{
  "d_expert": 144,
  "groups_per_token": 2,
  "init_std_router": 0.0283,
  "train_tokens": 496800000
}
Below are experts of layer 3 (counted from 0) of a mixture-of-experts language model. Rows are named router (the router's row for the expert), up (a neuron's input weights, with its number) and show model dimensions 0-191. Each number is 200 + 40 x the weight over its row's rms, rounded and kept within 0 to 999.
Before each expert's rows: a language model's description of what the expert responds to. This comes from a sample of Wikipedia text that the model never trained on.

# expert 45
It responds to: Infobox field labels
router,196,174,210,262,218,186,158,161,219,227,194,180,153,204,182,222,182,213,217,258,215,222,211,193,190,266,259,222,137,150,164,213,201,278,171,190,165,163,217,285,213,182,244,111,208,153,235,169,237,155,222,176,177,204,200,175,174,130,206,163,208,261,114,189,208,271,261,220,167,238,240,273,284,218,169,188,100,316,233,231,184,207,192,157,122,145,120,209,158,182,224,215,149,229,181,208,208,280,210,212,165,222,198,187,255,218,192,217,234,140,180,190,198,199,186,252,122,209,171,248,199,226,234,229,197,174,180,176,169,237,214,239,270,158,229,238,184,210,200,213,188,111,186,198,207,181,241,196,194,147,178,201,181,259,202,144,247,167,161,151,267,224,211,238,205,240,243,210,301,230,224,267,158,131,243,145,237,244,113,172,198,164,199,192,206,233,152,234,248,249,135,191
up5,222,163,178,217,205,192,202,148,203,220,196,177,221,292,248,210,180,249,241,195,200,174,210,173,160,143,230,235,220,108,189,168,135,156,202,205,195,172,236,250,222,253,245,172,199,245,189,150,238,167,241,183,131,160,218,208,210,226,229,182,268,226,190,217,173,270,296,114,165,206,189,232,262,137,209,247,140,187,277,186,234,241,198,155,190,233,105,166,216,166,183,186,132,159,162,162,169,277,259,190,293,221,184,246,164,171,195,222,254,197,179,192,132,139,241,159,208,172,122,179,239,220,218,261,207,223,237,212,129,206,172,225,274,210,268,151,244,246,217,160,133,148,202,191,201,160,125,135,229,212,213,221,145,230,231,215,222,283,262,251,203,160,213,193,256,212,227,145,247,188,185,227,224,177,242,199,215,214,222,208,187,139,186,271,183,203,212,134,162,183,256,198
up6,260,213,102,262,143,114,189,129,255,192,172,151,221,210,215,149,217,179,251,279,207,227,314,233,157,214,150,229,136,159,251,155,231,196,204,216,218,185,225,230,211,209,195,153,167,189,216,176,232,189,246,183,208,223,219,221,232,174,195,167,231,217,203,229,211,246,151,204,188,279,171,196,217,103,267,172,216,165,212,234,214,198,207,170,240,205,255,186,206,254,214,181,252,187,159,241,231,217,109,141,168,213,181,194,235,82,206,242,202,193,188,229,259,178,185,216,192,119,166,229,222,231,137,176,206,256,181,241,199,135,148,205,202,246,168,251,212,240,275,149,176,255,222,157,255,192,230,183,139,270,159,256,143,194,139,151,272,174,208,248,266,147,166,150,241,243,197,246,246,206,196,224,220,225,183,161,227,216,185,221,245,280,220,192,214,184,201,181,218,213,220,121
up7,264,253,187,177,183,209,139,156,251,228,194,223,281,164,281,209,242,236,234,268,190,122,182,209,118,203,194,275,223,125,184,150,179,158,198,208,129,198,217,301,145,151,218,97,147,206,199,201,221,176,220,185,294,257,182,223,187,192,228,226,205,123,253,187,200,260,209,166,216,274,182,175,155,130,225,135,206,302,171,176,160,199,168,218,195,211,162,189,234,123,272,132,164,194,222,223,143,205,142,145,159,216,206,192,220,227,216,200,220,231,219,244,176,169,235,200,220,232,200,253,240,156,171,190,244,168,194,239,179,252,165,168,165,246,173,203,186,264,145,203,177,185,163,216,213,185,134,220,313,230,177,212,223,200,251,161,225,217,107,168,233,219,168,196,241,224,155,209,201,228,203,200,195,190,189,241,221,175,156,217,178,183,176,176,246,213,192,115,181,250,153,170
up8,238,194,167,208,239,217,240,161,209,171,258,213,237,211,215,217,149,148,185,235,226,249,217,91,176,191,143,227,134,274,239,218,123,182,201,224,150,198,163,157,233,156,239,190,211,208,135,197,219,177,144,175,151,210,244,201,157,168,266,247,165,155,156,182,184,208,257,210,161,251,198,243,184,219,221,187,210,254,153,231,148,231,193,174,146,260,168,151,179,247,146,233,190,246,175,210,285,241,218,245,166,197,169,177,211,196,206,169,199,183,119,198,185,164,147,177,261,146,177,163,194,212,106,283,246,258,202,141,189,168,203,312,167,184,194,146,109,210,191,217,227,206,242,176,260,205,228,210,239,171,168,304,214,189,153,183,172,162,242,241,196,235,146,255,151,204,294,166,177,233,215,159,225,157,175,220,200,104,163,198,251,179,200,253,255,217,176,196,237,149,186,191
up9,185,234,218,229,214,269,164,158,190,216,169,205,127,241,174,232,259,193,163,231,224,167,249,176,184,203,209,217,210,159,141,270,127,163,230,232,192,172,208,249,275,195,250,229,195,242,245,212,246,179,205,190,290,242,94,117,163,210,255,215,174,170,196,194,144,139,179,179,196,202,165,206,291,148,173,186,236,160,189,272,240,209,209,175,168,210,166,265,195,247,175,211,201,241,190,234,194,219,122,205,274,234,241,214,195,244,217,235,167,202,209,233,199,210,207,165,194,234,152,173,201,331,232,203,167,158,211,253,165,225,209,190,207,229,189,229,186,180,171,148,167,230,229,218,161,170,227,181,226,204,123,249,217,196,193,113,263,263,194,201,251,174,220,284,218,178,139,192,100,212,147,140,110,135,234,229,228,222,198,123,253,213,186,262,197,200,192,201,278,200,176,151
up10,169,226,191,200,212,195,198,150,234,251,194,198,180,209,154,181,220,215,248,294,136,147,241,202,184,182,216,202,215,189,248,261,83,222,208,222,228,183,201,233,182,258,212,215,263,126,293,214,156,221,278,181,156,238,199,266,217,175,180,187,205,175,234,195,193,286,165,249,206,260,158,166,168,135,161,235,169,232,286,191,229,247,70,235,156,198,214,185,131,293,229,144,199,223,174,241,230,250,283,229,165,146,219,224,163,130,183,220,213,262,148,197,184,177,171,203,233,205,212,225,225,224,220,243,137,253,144,158,156,238,192,179,210,265,198,145,195,255,178,203,138,129,216,288,197,167,231,123,176,190,203,211,176,177,243,215,137,247,159,235,182,210,233,213,221,276,224,203,203,154,245,221,190,259,203,202,216,200,172,197,178,212,223,268,176,225,176,221,251,219,193,179
up11,197,176,209,202,126,266,273,207,186,228,256,178,175,274,206,176,238,262,209,245,223,136,201,189,179,131,226,208,236,207,214,225,250,280,196,209,172,263,236,241,213,123,195,124,203,175,192,163,238,152,112,143,229,199,174,227,119,130,241,156,205,114,199,263,206,170,225,109,166,222,216,228,175,194,94,270,169,233,243,188,241,224,227,204,228,191,151,181,264,163,302,153,197,204,209,166,217,231,246,159,173,148,281,235,200,143,197,172,231,221,162,211,229,209,225,230,221,211,214,221,242,221,251,175,193,147,191,180,141,166,223,172,258,248,176,208,152,215,213,223,213,193,171,162,244,218,176,160,221,229,180,210,196,199,222,133,229,207,170,119,154,204,275,239,269,188,241,132,219,157,184,219,257,200,281,213,170,210,239,226,253,227,256,187,127,218,232,201,184,204,212,146
up12,229,211,144,255,186,163,172,208,168,203,143,233,244,136,158,154,198,270,236,191,154,229,255,150,155,208,240,263,151,248,185,148,227,242,181,172,193,228,186,219,149,198,206,199,234,141,152,237,218,227,217,114,139,232,197,263,110,153,209,190,185,152,205,227,165,173,213,194,225,175,187,165,224,149,150,254,172,217,193,236,246,213,200,195,187,201,173,242,211,191,209,237,242,194,233,303,186,224,258,205,270,230,172,172,181,113,230,214,264,184,223,200,252,218,145,240,202,299,179,112,255,201,198,270,213,221,171,196,149,165,182,200,202,184,255,250,211,207,212,149,135,156,236,213,234,218,164,173,195,235,162,208,311,82,153,207,200,210,279,197,155,230,259,235,176,193,236,199,176,254,215,173,125,134,174,174,277,177,206,221,275,214,220,224,178,232,241,166,176,214,170,247
up13,182,273,154,269,230,186,170,216,302,236,216,247,265,185,160,178,224,311,174,190,188,183,322,114,182,174,213,173,222,131,207,170,272,157,214,180,239,185,189,176,187,164,107,160,187,213,203,199,171,196,191,235,176,161,218,174,224,149,182,199,193,184,232,149,193,270,196,186,128,211,192,196,203,246,259,204,256,223,307,194,230,133,165,250,295,192,173,207,218,306,159,206,203,243,169,170,181,245,211,160,167,219,218,179,252,185,220,204,240,258,188,199,204,181,243,195,224,204,198,274,174,208,185,162,118,232,194,183,250,227,251,180,168,216,180,257,173,169,212,227,219,207,146,131,193,226,195,245,195,217,108,250,257,188,230,225,206,205,200,236,160,221,181,246,247,207,237,236,260,215,208,191,210,178,239,147,226,208,195,210,212,207,198,181,236,153,140,149,139,320,170,215
up14,224,211,214,191,180,224,228,183,199,195,183,199,185,133,176,228,205,189,279,201,191,207,264,147,168,150,224,118,165,221,190,221,265,215,166,149,174,252,163,184,170,267,122,221,208,217,211,192,191,236,196,232,158,200,174,199,170,166,155,204,191,210,157,210,237,225,220,203,226,219,230,122,243,231,259,213,255,223,265,204,229,193,226,275,154,235,229,244,99,228,233,216,137,195,214,163,229,262,162,177,270,191,213,197,225,237,146,250,179,171,237,170,227,226,244,216,206,72,164,225,198,184,241,185,168,296,208,149,178,173,263,186,217,243,144,217,165,169,215,190,191,130,143,145,212,147,193,123,166,175,128,256,101,240,210,226,143,258,201,128,158,254,232,248,216,206,156,151,228,246,208,272,171,188,205,218,182,193,168,154,93,198,166,216,257,124,215,174,204,240,224,165
up15,205,210,185,188,105,208,158,221,151,199,244,256,225,160,173,172,240,208,176,267,218,173,205,156,142,168,270,202,173,168,183,244,170,97,252,245,222,180,173,194,169,190,178,222,143,208,185,131,212,194,245,225,169,247,280,171,192,150,164,206,103,187,218,208,225,133,246,246,192,218,202,191,239,248,180,155,251,203,138,170,301,115,256,241,224,212,235,229,240,201,158,187,238,166,204,163,238,251,230,183,206,238,196,270,147,218,226,231,244,254,157,217,173,183,256,139,213,212,185,277,229,175,233,179,186,218,174,125,156,218,181,265,220,198,193,190,176,202,187,168,163,194,269,186,196,195,246,232,217,158,148,178,166,202,259,158,160,126,215,243,177,183,217,195,147,137,275,206,232,165,258,188,159,181,243,96,278,162,181,205,138,177,196,228,137,265,207,254,235,219,162,161

# expert 15
It responds to: Headings and line breaks
router,147,161,198,221,240,211,175,214,145,156,167,151,131,177,179,298,202,146,167,131,185,144,221,211,187,245,160,246,220,193,227,208,157,264,171,316,247,241,205,155,225,190,175,239,251,223,196,170,147,180,203,177,188,167,221,210,201,201,147,206,218,217,177,195,300,177,209,174,246,262,105,166,282,154,185,212,158,184,187,167,216,177,239,164,192,213,203,299,238,199,179,199,211,204,131,146,219,222,198,254,169,177,169,200,250,164,110,210,246,199,203,175,260,209,243,231,210,188,152,206,195,158,157,185,197,199,217,182,158,114,131,220,221,239,236,169,234,229,193,271,171,208,183,169,199,170,198,198,237,205,271,301,235,228,155,224,189,188,223,166,107,205,169,261,251,282,203,149,254,220,134,160,314,179,192,175,212,227,240,251,237,187,160,179,188,159,183,197,153,246,212,185
up4,258,88,213,248,174,210,166,183,237,197,158,147,263,169,230,208,185,270,251,240,174,199,217,177,170,209,182,163,263,144,197,157,148,222,196,157,285,298,192,133,238,213,255,233,209,266,222,218,247,165,186,232,176,253,174,87,224,233,215,171,205,215,180,141,206,194,194,272,194,177,154,179,231,176,225,252,106,244,157,172,214,202,185,206,173,131,214,200,179,209,138,178,253,163,193,164,197,239,178,255,236,255,161,224,212,183,162,188,169,173,186,282,164,116,173,191,152,235,188,224,185,184,175,176,115,148,211,181,189,209,238,193,155,192,140,266,197,186,179,240,228,250,132,255,157,223,244,219,120,167,223,225,188,229,177,223,219,188,240,169,146,230,230,241,184,175,217,182,228,178,219,174,173,177,219,234,212,185,171,254,101,131,176,262,235,220,187,255,161,246,255,128
up5,273,190,261,243,205,241,199,161,141,288,138,219,218,200,220,170,206,168,235,213,151,221,285,189,209,210,116,178,164,171,216,175,135,197,162,202,233,252,158,132,115,166,162,218,190,263,180,250,213,222,296,186,178,202,193,184,248,229,197,218,161,209,185,228,152,239,230,190,205,246,232,153,174,170,217,199,121,194,166,236,162,184,218,148,213,207,202,185,303,172,195,175,224,218,176,237,181,157,181,112,242,170,229,191,227,224,171,212,201,140,173,63,171,201,239,235,166,147,282,217,263,252,234,154,237,196,195,253,246,161,191,159,192,176,212,239,219,228,235,177,218,210,188,218,226,153,149,161,144,173,146,235,189,156,209,225,191,222,196,132,120,215,204,213,223,171,160,218,190,201,178,202,176,294,290,264,186,165,224,151,235,222,243,295,135,205,229,228,164,209,196,255
up6,116,200,248,237,194,229,253,199,205,229,148,205,248,180,192,240,208,187,196,153,241,218,236,200,193,213,225,220,217,125,112,183,138,194,193,174,240,289,231,120,267,218,200,198,229,210,253,144,205,122,142,140,212,193,168,148,210,218,291,182,141,182,188,234,238,171,191,156,185,202,159,279,224,175,153,191,170,192,223,259,276,225,150,266,154,230,229,221,241,216,212,165,281,208,249,165,203,165,169,231,255,234,194,129,164,195,135,184,155,210,162,242,187,228,168,179,246,150,164,157,130,254,115,184,246,183,216,198,161,187,241,144,250,242,187,208,191,254,192,248,224,113,211,195,203,261,146,239,228,239,189,220,168,241,258,227,204,252,164,228,142,228,183,232,179,234,219,207,274,163,241,225,225,220,133,227,177,229,165,193,175,201,176,199,89,219,195,256,257,224,245,221
up7,196,97,167,258,180,230,188,195,231,195,181,145,217,285,218,177,196,203,230,168,145,232,199,177,149,198,185,208,172,189,277,207,198,195,207,152,212,173,142,200,215,176,136,233,239,170,198,110,180,147,253,220,165,155,175,137,221,221,284,278,149,186,238,182,244,125,236,266,286,201,206,180,292,188,157,206,230,243,245,282,179,120,247,192,236,167,161,131,220,200,143,155,245,208,157,203,205,185,155,240,273,166,114,193,200,182,185,223,215,174,257,229,172,204,189,131,218,198,156,253,178,257,256,150,201,199,226,185,222,157,184,157,134,217,181,269,182,200,221,247,196,143,193,249,188,233,206,209,148,123,235,210,234,271,182,233,213,199,231,245,209,169,225,181,175,172,160,148,237,134,187,250,167,229,233,172,213,144,206,203,244,214,136,277,245,228,184,143,228,235,236,169
up8,119,199,191,140,154,226,182,214,234,251,238,236,227,119,189,280,237,241,182,204,184,162,149,205,148,205,279,157,189,210,194,175,261,183,147,143,250,221,243,164,161,179,257,201,175,234,148,174,234,166,151,199,150,186,243,213,242,200,150,264,248,204,162,164,241,208,147,160,287,236,189,229,160,239,180,156,238,234,240,260,253,200,182,233,203,177,204,267,169,264,285,160,186,214,153,325,182,206,202,221,153,279,145,207,168,243,249,218,222,159,133,262,163,285,197,206,176,168,155,145,215,136,197,256,197,181,211,211,220,239,193,208,199,253,148,200,244,243,194,144,266,178,253,210,246,201,216,222,155,189,196,206,198,185,171,253,208,226,133,184,204,214,265,276,245,232,171,187,251,242,219,172,197,233,135,238,168,139,257,187,220,225,197,185,173,239,213,196,205,223,274,213
up9,256,135,205,240,212,183,206,267,259,156,162,230,194,189,203,196,228,167,191,257,245,240,270,197,132,171,206,312,209,111,185,202,164,217,265,198,177,185,126,150,201,181,156,123,162,137,240,192,179,173,215,231,177,206,207,194,226,179,184,179,208,178,239,165,168,107,257,201,170,254,221,142,216,167,142,185,165,231,223,220,207,244,265,243,242,183,202,200,218,209,179,211,243,197,170,235,168,188,196,280,145,272,157,210,193,156,191,211,212,132,247,219,204,111,232,256,165,238,215,159,218,136,221,213,225,239,282,198,192,269,191,213,149,181,171,195,165,272,177,230,175,270,199,208,227,231,188,174,143,201,133,218,220,223,153,137,226,149,130,223,206,185,236,175,228,219,268,136,174,150,287,205,182,169,206,197,299,247,233,259,166,155,221,178,150,233,249,229,179,251,225,153
up10,163,230,235,169,177,219,168,249,271,196,185,235,281,242,235,184,152,189,218,263,224,166,328,117,254,199,261,179,138,193,182,209,208,174,200,248,236,145,193,160,118,216,200,139,154,218,185,151,179,166,251,197,205,219,267,154,208,169,268,109,202,182,198,280,266,175,190,203,188,209,212,126,271,158,171,249,209,157,123,170,288,137,191,209,189,251,161,222,209,199,271,182,201,142,259,194,183,183,186,229,189,164,222,199,186,186,204,216,192,207,229,177,137,237,163,179,288,191,224,229,182,178,232,224,237,171,207,147,180,202,237,190,186,201,234,160,263,235,268,194,213,182,205,125,170,214,223,266,193,149,201,168,207,181,202,197,236,271,263,166,218,195,240,203,204,213,212,192,264,217,139,199,146,236,238,178,223,162,227,162,260,227,136,126,222,277,149,217,178,284,207,191
up11,204,189,169,206,191,238,144,181,254,174,200,155,193,260,192,206,216,194,240,219,221,251,178,183,171,250,218,206,201,239,239,176,257,172,189,208,135,191,212,148,198,218,193,334,256,195,201,168,247,223,188,211,83,180,148,174,208,237,173,199,200,219,167,193,193,185,235,228,221,218,257,149,200,197,242,127,227,301,148,300,224,182,224,197,90,160,208,301,188,176,73,209,162,140,204,180,177,194,197,231,218,187,144,191,201,177,218,219,186,207,153,237,180,203,170,184,225,216,238,159,178,116,123,237,150,156,184,149,162,159,215,223,150,133,219,189,237,291,229,297,163,243,210,157,176,209,253,228,223,214,241,200,194,209,171,193,231,239,187,181,243,228,222,213,218,236,169,257,246,190,197,259,290,157,140,213,212,207,192,261,171,175,167,201,242,198,262,232,200,220,146,249
up12,263,210,202,174,280,246,198,162,186,181,150,191,183,163,190,184,254,204,230,204,215,198,223,217,190,211,148,244,251,184,213,256,163,157,225,209,244,189,170,118,230,176,173,239,174,201,205,224,182,267,170,241,285,218,187,202,99,185,268,155,163,174,245,205,219,201,257,228,212,184,206,189,169,245,201,255,230,235,218,244,244,159,182,208,193,194,191,268,223,258,164,184,224,214,175,151,184,205,134,217,216,178,125,155,241,215,243,191,231,200,271,193,166,245,197,177,174,202,169,155,171,83,203,209,214,254,286,176,286,244,223,221,81,227,202,243,176,262,217,243,131,236,129,189,255,248,226,195,180,240,202,252,174,110,197,154,237,242,186,199,182,139,230,250,216,255,151,285,193,231,275,202,210,158,223,163,226,187,231,215,160,166,152,212,85,205,178,148,196,220,178,162
up13,197,207,163,181,199,159,187,195,129,152,237,214,199,135,273,186,144,237,155,137,193,163,200,228,219,186,178,212,197,135,235,245,165,188,187,216,205,89,244,179,176,321,198,223,156,219,180,214,139,116,207,203,206,208,203,208,197,215,211,233,210,156,204,202,178,151,248,177,228,206,199,164,211,185,174,200,265,194,177,255,169,227,160,224,261,124,249,204,266,187,162,206,214,225,236,183,223,173,169,187,176,223,143,189,250,215,153,158,280,153,139,197,229,167,214,251,256,298,224,222,196,265,146,223,185,188,145,215,238,176,190,198,121,173,231,128,210,233,244,189,204,183,211,139,219,260,215,238,213,253,139,182,186,153,268,239,147,124,235,177,245,219,276,182,303,123,240,232,174,239,189,168,169,220,200,169,183,205,232,170,222,229,104,166,171,223,195,105,222,175,140,169
up14,107,205,179,222,172,181,222,254,165,235,201,178,180,170,197,179,198,195,150,224,184,169,197,171,205,239,200,260,236,149,207,167,152,146,265,179,192,222,132,285,184,155,179,236,190,209,208,207,209,162,211,241,213,187,187,184,165,147,233,154,139,176,191,166,236,192,162,178,166,210,272,140,179,212,147,232,256,244,210,147,239,235,165,264,188,265,158,166,233,190,157,181,262,228,200,230,192,241,199,180,178,163,169,197,234,261,227,206,193,173,212,146,158,241,157,169,200,203,144,184,206,175,185,203,350,279,167,222,198,263,235,236,201,208,190,195,189,229,205,210,287,132,285,229,219,234,243,253,254,281,185,245,227,195,200,114,244,173,182,223,201,143,196,172,121,328,256,152,217,182,194,166,163,257,200,228,184,258,158,203,245,208,185,159,184,116,131,147,229,178,236,174

# expert 36
It responds to: Standalone numerals
router,241,210,226,135,209,192,190,235,180,250,202,195,176,166,186,227,242,275,179,267,129,208,257,178,199,184,169,135,179,170,171,213,149,165,223,210,161,166,104,122,183,231,246,256,207,136,145,151,226,267,241,227,209,193,226,295,171,179,250,165,205,225,194,104,172,249,174,245,168,196,196,244,222,254,255,243,152,216,240,199,261,156,267,183,236,184,299,189,259,210,221,200,237,200,166,176,134,238,118,215,233,164,131,179,207,207,171,264,200,192,183,219,186,245,258,165,270,168,228,175,181,192,161,192,202,175,223,247,240,242,123,230,242,139,260,221,126,159,118,204,220,218,170,207,148,157,130,189,189,161,210,198,111,218,157,164,203,144,214,204,254,189,220,190,260,233,180,172,209,159,165,247,230,198,177,223,192,224,241,173,224,232,234,215,221,189,217,258,180,240,251,129
up4,234,259,223,194,242,188,201,249,265,339,170,143,240,221,216,258,141,257,222,186,168,141,215,163,197,223,178,196,169,137,130,245,163,145,234,197,245,174,249,200,159,208,277,157,202,164,260,218,221,183,305,268,197,259,229,237,158,146,255,215,213,178,229,170,240,223,130,227,141,244,159,252,187,206,277,187,212,208,202,118,192,250,238,204,145,144,178,242,196,209,242,142,186,195,108,184,186,255,165,223,199,242,199,159,257,213,183,206,209,234,136,189,186,205,236,191,192,283,140,203,170,128,203,237,226,197,179,269,163,203,186,248,229,259,263,208,99,248,139,217,198,178,178,213,187,188,180,197,205,227,123,213,192,162,217,216,204,208,168,234,229,217,233,210,135,258,201,254,232,197,219,166,153,219,172,255,169,160,223,184,197,175,213,273,162,257,185,195,233,204,202,187
up5,210,185,194,223,194,150,181,246,176,209,266,209,192,179,280,201,129,223,253,152,232,211,149,194,214,206,290,229,205,124,169,243,140,230,223,154,216,198,218,255,203,171,190,186,207,235,127,196,215,188,184,204,224,136,193,203,179,196,232,106,132,197,241,251,288,203,206,159,214,223,209,153,265,168,247,180,222,258,204,230,173,202,190,225,208,199,151,259,175,153,207,229,221,236,179,191,261,189,226,272,273,187,185,135,215,242,198,196,234,206,201,223,205,185,147,177,184,192,236,132,218,192,163,275,186,117,164,198,165,189,290,162,258,222,206,191,214,227,217,148,223,277,194,213,162,223,219,267,110,199,244,307,178,215,147,158,172,99,181,206,204,203,218,210,169,170,195,225,235,197,287,249,253,183,225,250,280,142,197,208,207,154,210,249,205,137,104,225,193,224,205,284
up6,260,140,168,158,193,194,264,132,227,206,132,273,235,174,138,149,152,255,200,264,278,150,242,141,229,188,235,187,154,224,212,210,192,204,210,141,128,194,121,135,153,236,217,194,183,217,197,150,218,176,139,195,152,225,264,228,243,269,193,153,156,206,145,157,208,172,201,192,236,157,190,203,239,177,246,182,201,195,137,142,167,261,241,254,235,137,194,190,195,177,254,150,225,70,277,145,183,143,225,182,211,154,201,174,187,272,180,239,214,214,273,175,221,178,230,208,235,237,206,196,183,102,187,207,226,200,250,246,233,285,132,192,162,223,162,197,221,252,179,110,231,233,213,214,164,216,198,195,219,219,164,244,297,177,164,189,186,166,190,174,225,221,146,212,180,230,206,206,148,216,211,228,237,236,204,225,192,223,143,284,228,195,212,151,235,191,216,189,224,167,247,219
up7,210,220,213,215,202,265,188,214,206,171,205,275,149,168,206,205,197,198,232,326,200,204,265,150,175,216,255,161,178,130,229,236,226,229,262,224,188,224,173,255,140,182,162,271,245,209,189,184,179,254,243,136,255,159,190,185,236,196,273,121,160,150,180,158,195,246,190,201,163,218,266,141,129,221,187,245,139,171,195,256,215,168,263,157,237,188,238,160,222,181,234,190,164,250,150,206,247,259,204,154,141,202,202,194,204,177,136,202,128,236,208,180,184,210,169,153,171,227,197,218,196,227,215,244,141,126,155,189,233,223,189,204,106,215,230,204,174,224,240,239,230,193,136,227,181,219,231,238,218,192,219,162,184,229,128,258,245,211,159,111,161,170,248,268,192,141,143,230,189,208,236,237,126,146,229,126,161,180,199,225,172,216,141,223,204,162,192,105,236,242,255,166
up8,194,189,166,191,139,243,161,168,186,229,186,191,244,197,208,176,160,172,226,183,139,180,175,175,224,161,165,204,144,154,183,178,235,249,224,169,161,246,270,193,264,204,217,184,242,136,181,115,216,146,232,216,178,228,244,194,189,170,170,107,215,135,166,226,222,169,172,206,195,270,112,204,151,222,216,138,207,303,198,222,210,243,196,201,224,158,180,208,149,238,229,204,191,231,239,226,143,192,224,197,215,186,180,208,193,140,211,247,186,192,137,176,209,164,184,228,217,180,116,196,182,208,202,176,189,342,184,223,175,165,129,148,206,152,147,171,86,235,204,220,246,162,191,235,200,227,220,226,215,187,188,171,224,235,202,155,166,147,189,179,202,164,229,306,209,207,236,140,159,197,212,262,147,226,183,202,247,136,217,275,183,313,125,130,200,117,223,179,160,267,184,235
up9,255,211,218,228,205,221,194,136,233,221,145,218,162,202,268,245,300,164,236,191,212,235,248,154,134,192,119,222,199,232,117,232,145,220,284,181,191,266,250,259,248,192,258,177,189,122,172,254,183,182,198,240,206,221,175,211,227,232,288,248,194,288,221,216,211,208,144,239,163,157,135,187,213,238,237,190,166,193,224,171,171,216,247,210,226,180,157,191,182,197,129,238,176,192,186,202,165,183,201,162,246,147,208,108,191,183,215,210,164,180,139,173,258,224,177,208,249,275,268,180,117,250,227,216,242,241,213,93,226,185,219,240,218,271,203,222,206,195,184,216,165,264,215,206,153,219,230,182,259,152,218,158,210,200,257,163,152,223,158,242,167,293,239,164,165,165,163,234,180,159,222,204,129,208,254,221,231,244,144,193,272,179,259,231,210,218,217,167,172,167,222,183
up10,216,203,138,192,191,164,183,234,132,204,177,238,257,155,222,220,195,135,215,211,216,246,249,246,224,183,210,199,231,219,258,223,240,197,229,266,248,231,288,234,243,244,223,206,189,199,247,247,187,242,219,212,214,258,185,270,244,195,251,168,242,176,213,165,201,178,221,266,202,164,187,183,128,218,197,193,151,198,214,226,175,281,181,192,156,182,214,273,157,239,218,233,172,123,259,234,176,145,232,175,207,176,194,215,263,231,264,161,122,159,242,250,179,197,230,221,171,267,200,212,165,212,236,127,152,169,212,239,193,269,344,205,173,168,196,135,165,206,316,203,185,210,214,135,234,177,189,197,209,247,168,220,151,185,273,203,236,164,187,268,240,188,225,264,190,221,238,208,225,212,146,238,200,293,155,235,155,259,217,212,185,256,201,157,242,207,228,187,88,190,208,168
up11,289,175,261,317,178,137,284,174,163,152,232,170,160,251,227,203,189,221,226,227,217,221,205,130,247,223,227,240,168,145,257,175,199,163,200,235,149,197,178,179,163,125,154,255,197,180,192,140,170,176,232,185,231,162,224,184,197,204,225,254,156,202,140,221,206,230,208,145,148,229,238,183,188,189,194,168,230,243,174,287,153,132,179,163,243,245,238,249,139,179,225,92,188,284,182,193,177,177,172,177,231,240,152,179,144,223,194,193,236,246,173,233,239,180,243,178,195,199,182,198,177,179,235,199,104,248,211,188,240,214,214,183,146,194,179,135,202,249,154,216,196,212,319,235,198,190,256,252,259,220,155,140,206,204,208,175,160,261,180,153,245,238,218,108,137,215,246,192,224,158,201,207,158,252,206,101,220,170,205,189,194,194,182,213,149,203,194,163,157,175,261,225
up12,201,203,191,213,228,180,258,199,167,232,157,303,203,136,186,244,197,226,211,194,218,185,158,187,143,217,184,153,176,204,214,244,223,212,270,162,169,195,177,206,211,174,218,274,235,207,234,220,238,213,237,192,165,207,219,99,201,69,193,299,192,132,211,138,136,225,156,225,188,159,195,211,102,223,153,219,176,228,225,188,218,152,246,176,126,254,145,254,212,193,232,160,200,241,95,173,192,259,207,155,190,251,124,211,126,208,216,207,209,212,249,202,166,227,238,209,209,259,240,230,233,232,174,187,209,169,198,217,145,176,179,183,246,214,274,184,193,196,142,233,251,179,232,143,137,187,177,155,201,228,209,212,178,120,254,221,106,158,212,211,193,142,213,226,109,181,96,229,210,133,211,194,147,213,297,167,208,204,195,232,194,203,232,250,187,247,207,187,206,201,242,193
up13,242,159,178,215,149,193,226,246,138,153,227,195,162,221,203,272,229,119,229,129,118,142,220,207,218,192,214,185,282,212,224,220,177,172,192,214,136,182,163,220,136,220,184,206,245,179,227,197,284,180,184,245,256,153,193,168,150,225,265,222,162,167,248,220,191,199,116,254,184,241,228,257,214,173,182,256,218,193,248,139,251,183,219,140,231,240,231,230,241,233,205,200,163,170,194,179,223,190,133,162,195,233,146,246,182,227,183,241,165,213,179,242,221,220,175,257,202,150,211,176,220,174,117,209,214,265,259,213,263,140,191,191,174,199,221,239,284,221,213,227,197,220,237,119,264,218,241,233,211,243,176,228,271,173,187,222,203,183,174,146,220,141,207,227,120,277,195,176,235,163,122,188,174,193,179,219,228,191,194,185,203,169,146,292,154,233,207,278,152,217,334,194
up14,174,208,122,214,229,214,156,176,205,189,195,184,231,187,247,218,243,202,164,238,223,198,142,253,178,246,187,207,206,168,198,202,187,195,180,229,199,174,156,207,224,210,175,311,258,234,191,263,190,211,111,213,173,176,216,227,179,188,167,202,195,234,152,160,239,233,197,176,241,161,178,271,234,187,211,164,215,225,182,156,229,282,232,159,127,157,215,173,189,254,197,206,197,192,217,203,234,182,154,234,243,147,164,206,146,263,198,196,189,241,183,199,148,129,221,272,155,131,267,158,216,249,157,137,165,160,288,199,280,189,121,162,221,194,186,253,183,251,194,121,223,212,165,250,225,142,145,193,249,237,189,209,171,222,179,128,167,208,166,225,145,208,183,157,110,170,146,141,182,180,234,144,211,213,307,250,187,229,219,190,197,194,282,249,153,159,242,137,282,204,217,299